config.yaml
n_layer: 11
d_model: 128
n_experts: 16
experts_per_token: 1
d_expert: 224
d_shared_expert: 0
activation: "swiglu"
moe_layers: [0, 1, 2, 3, 4, 5, 6, 7, 8, 9, 10]
router_score: "sigmoid"
normalize_top_k: false
routed_scale: 2.0
balance_loss: 0.00297
balance_bias: true
init_std_router: 0.00935
lr_router: 0.000543
n_head: 2
n_kv_head: 2
head_dim: 64
vocab_size: 8192
norm: "rmsnorm"
norm_place: "pre"
norm_eps: 1e-05
positions: "rope"
rope_base: 10000.0
rope_fraction: 1.0
qk_norm: false
attn_scale: 0.125
tie_embeddings: false
parallel_block: false
init: "trunc"
init_std_qkv: 0.0671
init_std_o: 0.0
init_std_up: 0.0671
init_std_down: 0.0
optimizer: "soap_variant"
lr: 0.00589
lr_mult_o: 0.928
beta1: 0.95
beta2: 0.95
lr_head: 0.0177
grad_clip: 0.5
warmup_steps: 200
schedule: "cos"
final_lr_fraction: 0.1
batch_tokens: 65536
seq_len: 256
doc_mask: true
train_tokens: 404900000
steps: 6179
dataset: "wikipedia_en"
Below are experts of layer 2 (counted from 0) of a mixture-of-experts language model. Rows are named router (the router's row for the expert), gate (a neuron's input weights, with its number), up (a neuron's input weights, with its number), down (a neuron's output weights, with its number) and show model dimensions 0-127. Each number is 128 + 32 x the weight over its row's rms, rounded and kept within 0 to 255. Numbers have three digits each.
After each expert's rows: a language model's description of what the expert responds to; "raises" lists some tokens whose logits its average output raises strongly, later layers aside. This comes from a sample of Wikipedia text that the model never trained on.

# expert 2
router:152184141176125180125061096124100140132126132068155103101119125111169096109117103164133126145163148092102166087147123140153113112107156124175136167130080135128147183184179112122124138139109148162128182167169167121145122114134162146144160071053180109086094117157152145118100111174149165121115181107142178140117144149102113066188196136121172168079083074148106140171155155162199126169101
gate3:109171134114180074179153199132129114120123110068126177153148170132108115107136113139083181146200124088115107193138112093100142080126153196141165126114062122065102154144118121113215132122127103098135204177086140099129153164121140093093116186150124111090122096152107111132171097083150136177124159153123120107112165110100106119121115145128105091133142108177112123181150050101126179143143
up3:093087084131099107123163121166103119162139200166129123129110121100144113158112138151092145155074106182097108126154109072125103142104140115137099138135156090166158133129132133060102115150106088119106114163158071125140108116139150215150110071114115210150165145135134101116176118168169093121068108087048119096088090095099148142174177106110151161165137151038158167082091157158150126128116
down3:145139132090226131166117129151175076111168152154200097081126116091093158135131138101142164149171161078122144124126136146141142093131116151084108093100117082133140125098144150140099118088105121132096081133127197142111141171127195095158129124090124149180077125170121110120194138167128090163180068075182150129130077129112151141165090158151152157098151056130140107165118119116160118187195
It responds to: Common content nouns. General nouns after articles, often before of or is, such as species, film, image, orbit, plus word-final pieces like subspec-ies.
raises: ",", "-", " |", " and", ".", " in"

# expert 10
router:138085164140124117161113098162135168099128080118165108149155130096177080136142062096132143157150163159117158089119152130162171078094123116152208127100067146148165153188163089128107165135130175126104171150157182075152123136140175119136137070080137135104084106181172104091127072143090157114083121118137171102106100129096111087150140167155159142123165091072145147178183139135152082193130
gate3:088126154103139085146165129126114113129084120079156111142144157142147129107139099127118132159141092109143141211135139131112137065097078164131179153102080152073129166165089172124245094145175142107139178134147173133152194102119084126085128174151099201146135140133158146103168096130146118150105152094140108081154122143079129118070093110160142125126193128107172150166174056121103139099116
up3:110152117164133121136154136191125196170183126110071109126114110148180123119064177098115105179131131182126090185173120028168130139100100079138119153167172094151121098134130112054082094129111112153171104126128090106155134092149137194092130128151123151148135177149196065124152110110135133166169165123077103155162071091149124161119120127103136163142141104117139151150070115148136118125076
down3:103159121094169138134147105102187089118166145113157107082115053097147106094150078122155145105143178129117116119106097130156188161129075104106107060104120107144145135097138114142072134111081162128155130142104174108110127129135242083143175133083114137107084081197081130166150092105085144121164080145157099148108134199123155161128139174090149116113077065133110144121108182150128145166131
It responds to: Mid-word syllable pieces. Short consonant-vowel pieces inside foreign names and words, such as br-iga-de, Ein-he-itspartei, Kung-sha-mns, Fort-una.
raises: "-", "i", "o", "s", "a", " and"

# expert 6
router:150104159150110126129100098137108173085119140098132059093113119073169089109147070095110161145139153114095184118112141168155119093102134115171171153093090108147182165145149097159109126183097184154117162147191169084149100136117158161162130073079153160079077099181176124097108102115113164111083135145142191113127138132069099098148130184117159155056150110095108155181158134147121092166117
gate3:074166122142136078148153185099083138123133150112179191141135179156134139124142082144121116117120148105174137134175126126118118129121137170171181175086115115083134152158143220134184163127094108132164191114120158056139155136131114106158097124161133151105093131101135165109168128121138118185133210112147110123105151135092213162086100172156159110131128168103170112177180097068092148156132
up3:114118121150089152109134130221148150152151151180175145188132099091132070134143135162098114137160152139175071164126101061132128129077127070120089120108135143170119108113142145131055084122096117154159065150154077111146101094123130194116099122071139199129131128137158097171180134092137102138072088107108098107174117101152130108087175126096134089209112146103108138108111123113125090175092
down3:130091124051191167174097121158176175098153136159203151110174069138095128116126115146123135102142159177124194132122136118117182081151128087096095123124086084135113144109121097167089187073172121127106053131132124134116097134139199101155142149040143159133123103165132185111173119109098063094127089103150163157107091136144126119132100143097139108107078092119137122164117148150120129185145
It responds to: Digits in numbers. Numeral tokens in tables, dates, measurements and statistics, such as 1 in 11+1⁄2 in, 22 July, 13.6%.
raises: "-", " and", ",", ".", " in", " ("

# expert 15
router:143144171172115121136092127121117187108133120125151079117115156107167123105129068137110153147180164131099202094150163150143158091138130147169147119045122110115185163127138055163124151171082160163093164134154147086135102146145138120180120120074142102078058120169199121073090089140089148115121143111120185098128103151102099102134146173157194186090146081101117119165150150108159104163111
gate0:120134143164087123063152117179117120097110155093146166117118180098121083174106148159182132110123099129116111138134150085143117102112145119125130162085139101141075131094125133123152075097101125072152112131132100130091231129121117187172155167181143144122127145162133077139156087104180095096141166115159108124203121057135153189160174096165115137093077154145129147139119041172120150192127
up0:100167125077080150172131115142143129129097131118103151133108179074114090083081078073180113123094100126114100170142111116128113112153145122120092115116211172158111167085107122119195086132114108130151128172129102147118136094130111220154170076149118197179106119155145150106085087134141067125169146137196107093117127123105112120094181173120158126157102102125132095129188156152129082155056
down0:162039139133196149125064137067123115111109137111142115116187090167192151105156158135120184133169191147151120109127128157074131136109139155161160172146136091144123100116083166114098154124143153106118152055099144126093075160134124077130111164141103107033113139131073149116138150128183164116146104134080153132099118147081157101123108126122081135080153151176138156116081175115176171110170
It responds to: Line breaks, open brackets. Single line breaks ending infobox or list lines, e.g. after Clinical data, plus opening parentheses and quotation marks before names or titles.
raises: "-", "=", "\n", "\"", ","

# expert 0
router:174127144176156154141131123149136194119083068146119109093137125085155119140163097090122198125161155117068184111147170135165146086097071109152221154044114126117167176128130077132116146205138172172127150131182158100162109151148114098141118092088124153099119096156142149114087075124124137123086105071114202117111132182108119106173126121126152169105145094102112156145150135091121102135135
gate3:088165107083136090111165126151064112129073137127127126117089148168126129130132153120114159105112132087173158133093141157098144112133108145129175164102053106083098203146091090108166158135110092100104183085125179111155167169104097130128109187165133160083101073120092179057147128039160122158125176091103176110123158135132147142127101155183186132111112100091148098171134103153103167131163
up3:145137086106118116106157141156139120149145145144090116158092108105129101144089163136049116135078170189148112137173125107116118150130143100160091193171116156186151169147186113079088123080135102164150113158188135086111115140131109162151092120172147207170154146202180093152134153117136151116127109063066159079146127119113100115111128139114156089178135176137106157128135111152103028114161
down3:103126145097193124116141114148168129128183108149166161098137137095102138114160135128159108114172120093124137119073141123115145086125082074136047088091145021113122134123125081192068135119104127147093108172119171094148138109142174074152145134065129141148114105175149052154116126140153123081134111179176116179139102107120191182131116131142114161122037080137136140119124150143172128161128
It responds to: Prepositions and participle endings. Prepositions after verbs (in, to, for, on, after) and past or -ing suffixes finishing verbs, such as renown-ed, sold, turbochar-ged.
raises: " the", " a", " an", " its", " |"

# expert 14
router:120127164194122153170119094151108185102089099132184119140125135107194099101150117104113118156145184140077193119135137151176165132135111101195148120099117111125132158188151070146121127145121207181065153144152143088171100121146162124146120090075156143069056109170186115129085116153136148128073141120144170096101126149120089086144127181135176145076138106116095122157157170122141084146103
gate3:070126088126151066149164111119167130096118090085127144155154129167141133113140120079111108094084111097159097177173110158117123100146127202163178177092062090056103138150101149139200109095107155127108228162108177092160164153149074137087094183148146159115130118108137163103154091135161148153144148097117163112161130140106155117087131133147145149094173169103105138165150066108110151114161
up3:110107126069114061157148091168113166144125138168165133169129111072120132161167166107089098169166109122123152214136121000125101064121135094144089130094146158180151121134161144106108059126098146101123073186117095116124124113156140186115133125133092164156143136187131090132151110174146123117120134074085124100149145062114151103115163098082108135186135158104116099103109120114116129150100
down3:115077134119195123154102130164198089138133129135188167131116139120137109111173165155149168127145157109095139159095125103135175088176101122100103139128108050174177172193145140130152151088132100116135101110103179114120091130087212111125136146085094138164094079190063084136161121122151119144106074081196102157102110131099166095156145133065138097130094059112137124130116126138155139167141
It responds to: Sentence-ending periods. Full stops ending sentences before a new sentence or paragraph, plus decimal points in tables and ellipsis dots.
raises: "\n\n", "=", "-", "\n"

# expert 7
router:164084160138133135133151100133088168121082131103138079132124153147175068079095105092122161115162119153067121102146153134121110068144100123166197138122115119120116124125183098079149102158111202162148196161187116094179099136152126099151136094110189136104091125147175104104063110123088124095098153143105193100149169163096123094136154144188145161083116077055150175155122145111125096143137
gate3:027131135086133107136168174173101141081140164125118140127155146156150137157112141115091156101140107108116129170139130165138134094112122193190168210088030122119127148190099180102192112103122171082132184160147170133111127155098131120104123159158112113119117156123149100093102088107143152159135170105089088079122163138086130098096102111137139132193188137120138154139208105129133093125139
up3:079100130141098115161177148247146154166146154184151133137072065096101123129082108110131156091138184141139163155158086082143103125142117084160118135123092140152130135166157153116091112091105147100188096158115086101121096144162147177122155098106137149137162123123149123140163157066094079157086125108078146102119097032193153119165161129142102105161107118123058127133108133101135121096095
down3:137117098082219143165141138095171126087127161124172154101111084100145136095107137138182129122173158122130142175110112131183142108134118148095147078058130058128152113117111131158077140179073102100112056138184116145070137152131197119160138130095155133150073108177118101133128128133120088146119116073091137154110103120125156142164153157076129030148142071190113126084125125160150120153118
It responds to: Word-final letter pieces. Short endings that finish a word or name, such as plural s, y, a, ity, ly, e.g. treat-y, disease-s, Rodrígu-ez.
raises: " and", ",", " of", ".", " in", "-"

# expert 9
router:152137153168135139128082103146113183092141104049138093116134135074184079114134041129130158161139162127116150077169142123182138133123152088152169140100099133142183174186170084142094127148093159144107184130160138128167121108102135107182167084076152129085098108160186123103149065104125162108128123100151187116111117135092086093166140122142147155093125099132079141164130144105158105175049
gate3:073133132098069083141168194083103170135093167093113136102155129134095115115130107128088137107119156111166132158151140141088144124076113172174178157113088094055117148143101164107223126111129135063137229118143139073129155144142089150146090207170141119140103077121106114132173087113141138145149158096135126096134140126119100129128084142160162108119157145100158135169155067079088140157152
up3:063077086139073090094133152179133158146100104141153134204148085090093130077135132150104092163080177125193133168144125092135094152160135061131112135151167149182128102139173149112112107101132122165125109147163086112121153155127163180172160114140095163158140158134135076172127141135150121151151174049103158110129073068119100128147120109103083110134112147098137101152096140137094092199055
down3:147160124124195143150111128097168098119094133136206137073109126165075133090153071154127161113144154089110144105133162112166181106135107102104083057114144093137087135162111105155086193058125179135104118125087101133126115120095187092107140114061107140158122089181139129162154082105148134086122099127135111131135118171094175153141172144035156125088150084139120189155097122125190122116138
It responds to: Mid-word fragments. Consonant clusters and inner word pieces inside longer words or names, e.g. Clare-nce, commerc-e, loudspe-aker, plus French and France.
raises: "i", ",", "-", "a", " and", "o"

# expert 3
router:136118169154120100155104100145096183104144076131143098109146106096177071147145112083097193158168164141111149127123117130155161104133122113168172157111088124098168154132146088115095140152129204109090153150163143101176091101123143144177127037104167138117065132171183131088137090125092180114093149114106155070125070136084107100114129147160161172122155094085105163138135134116167113215086
gate0:108149110112095134097157114145174162072118131190158176137129180096101070122129119124179119096161190106132111126148126089146110174102116150091159158123102106161096117101138087122156075140106106105180078170155142135118140085131126202124187105168112134159134119152158114187141082114125114115148174151148061063175086098097153203206146120148135116188106085148146109122087104166149104156143
up0:082179095059079150102161125152176156136125126105126201155098143126084126136122088075188101124147090151088112166161141116126103135154135101102099118099136177172119137139157121117159127194101118136174109183135108147131138076115121183131171092150123197193111116206151135142069082127137071128157159136166100072148128135094122136202163129156133100156121099126118123116179118170151086156081
down0:155075181149145134100089161108090097097155179172140106099167115149165143093122156177175139111112141114157148087082160142087142146106154167169103164177141104120152110135125129132089093097126085104092161090096177137145074199152084088120068119124114094058139144066105131131134136117110210176096052163132152147096128155130138106071099125112088138082096181145154153156129152076140136127149
It responds to: Years and time nouns. Four-digit years and time words like year, time, season in sports and history text, e.g. From 1985 to, following year.
raises: "-", ",", " in", " and", " |", " ("

# expert 12
router:157102173169155090182123097121129181113137083121190101124153117117160126150172093123136181120123135119092144091148156171177161082101082119190189132066142114121167177144152108157148133179122163179094179113136176090168105133147150125138123135086140149082054095151188110097139116116083146113100131141110198081142106145115132100171127195144180186109141087115121126169150132116118082162110
gate3:130143101110110066144133147105094089126116093110135173164151185105174104107133120132078130101103103118183132218148155143079128096096124165158140116089120135048130179148105129129188104150147082133136162145142151103131144177137092128128144157116110122075040109098092128061155130054140145126167170095131139099158113177085148155108141116154103149125128149109106165151177077078053119184134
up3:045112108135134136110192080198166151160106162139066153140102099125112128145147165077134119174151149106130128117158090049139067114123136070109111164169149115148151138153131136117023126065101122100170143120096112135159129122137122199076077146163094159213156150161174096135098088133138153166088141133153133145158079108129147133125146113160144095160120130088110155149105134152143105130088
down3:107130125125183097145109072126160150130098133101204157092147114086138107115096113092183153114085157124157106130119175163175164130125116116156100084098144074133164140126113091163074100085182187110085092122135136148103120106088217055140170175097133144146119132225113144104155110102136132137136099105186122137133117174088161134149153174097148134066106090141174078106107130099112112138164
It responds to: Of and linking prepositions. Mostly of, plus as, from, during, and colons in infobox fields, such as Coat of arms, Country:.
raises: " the", "-", " a", ",", ".", "t"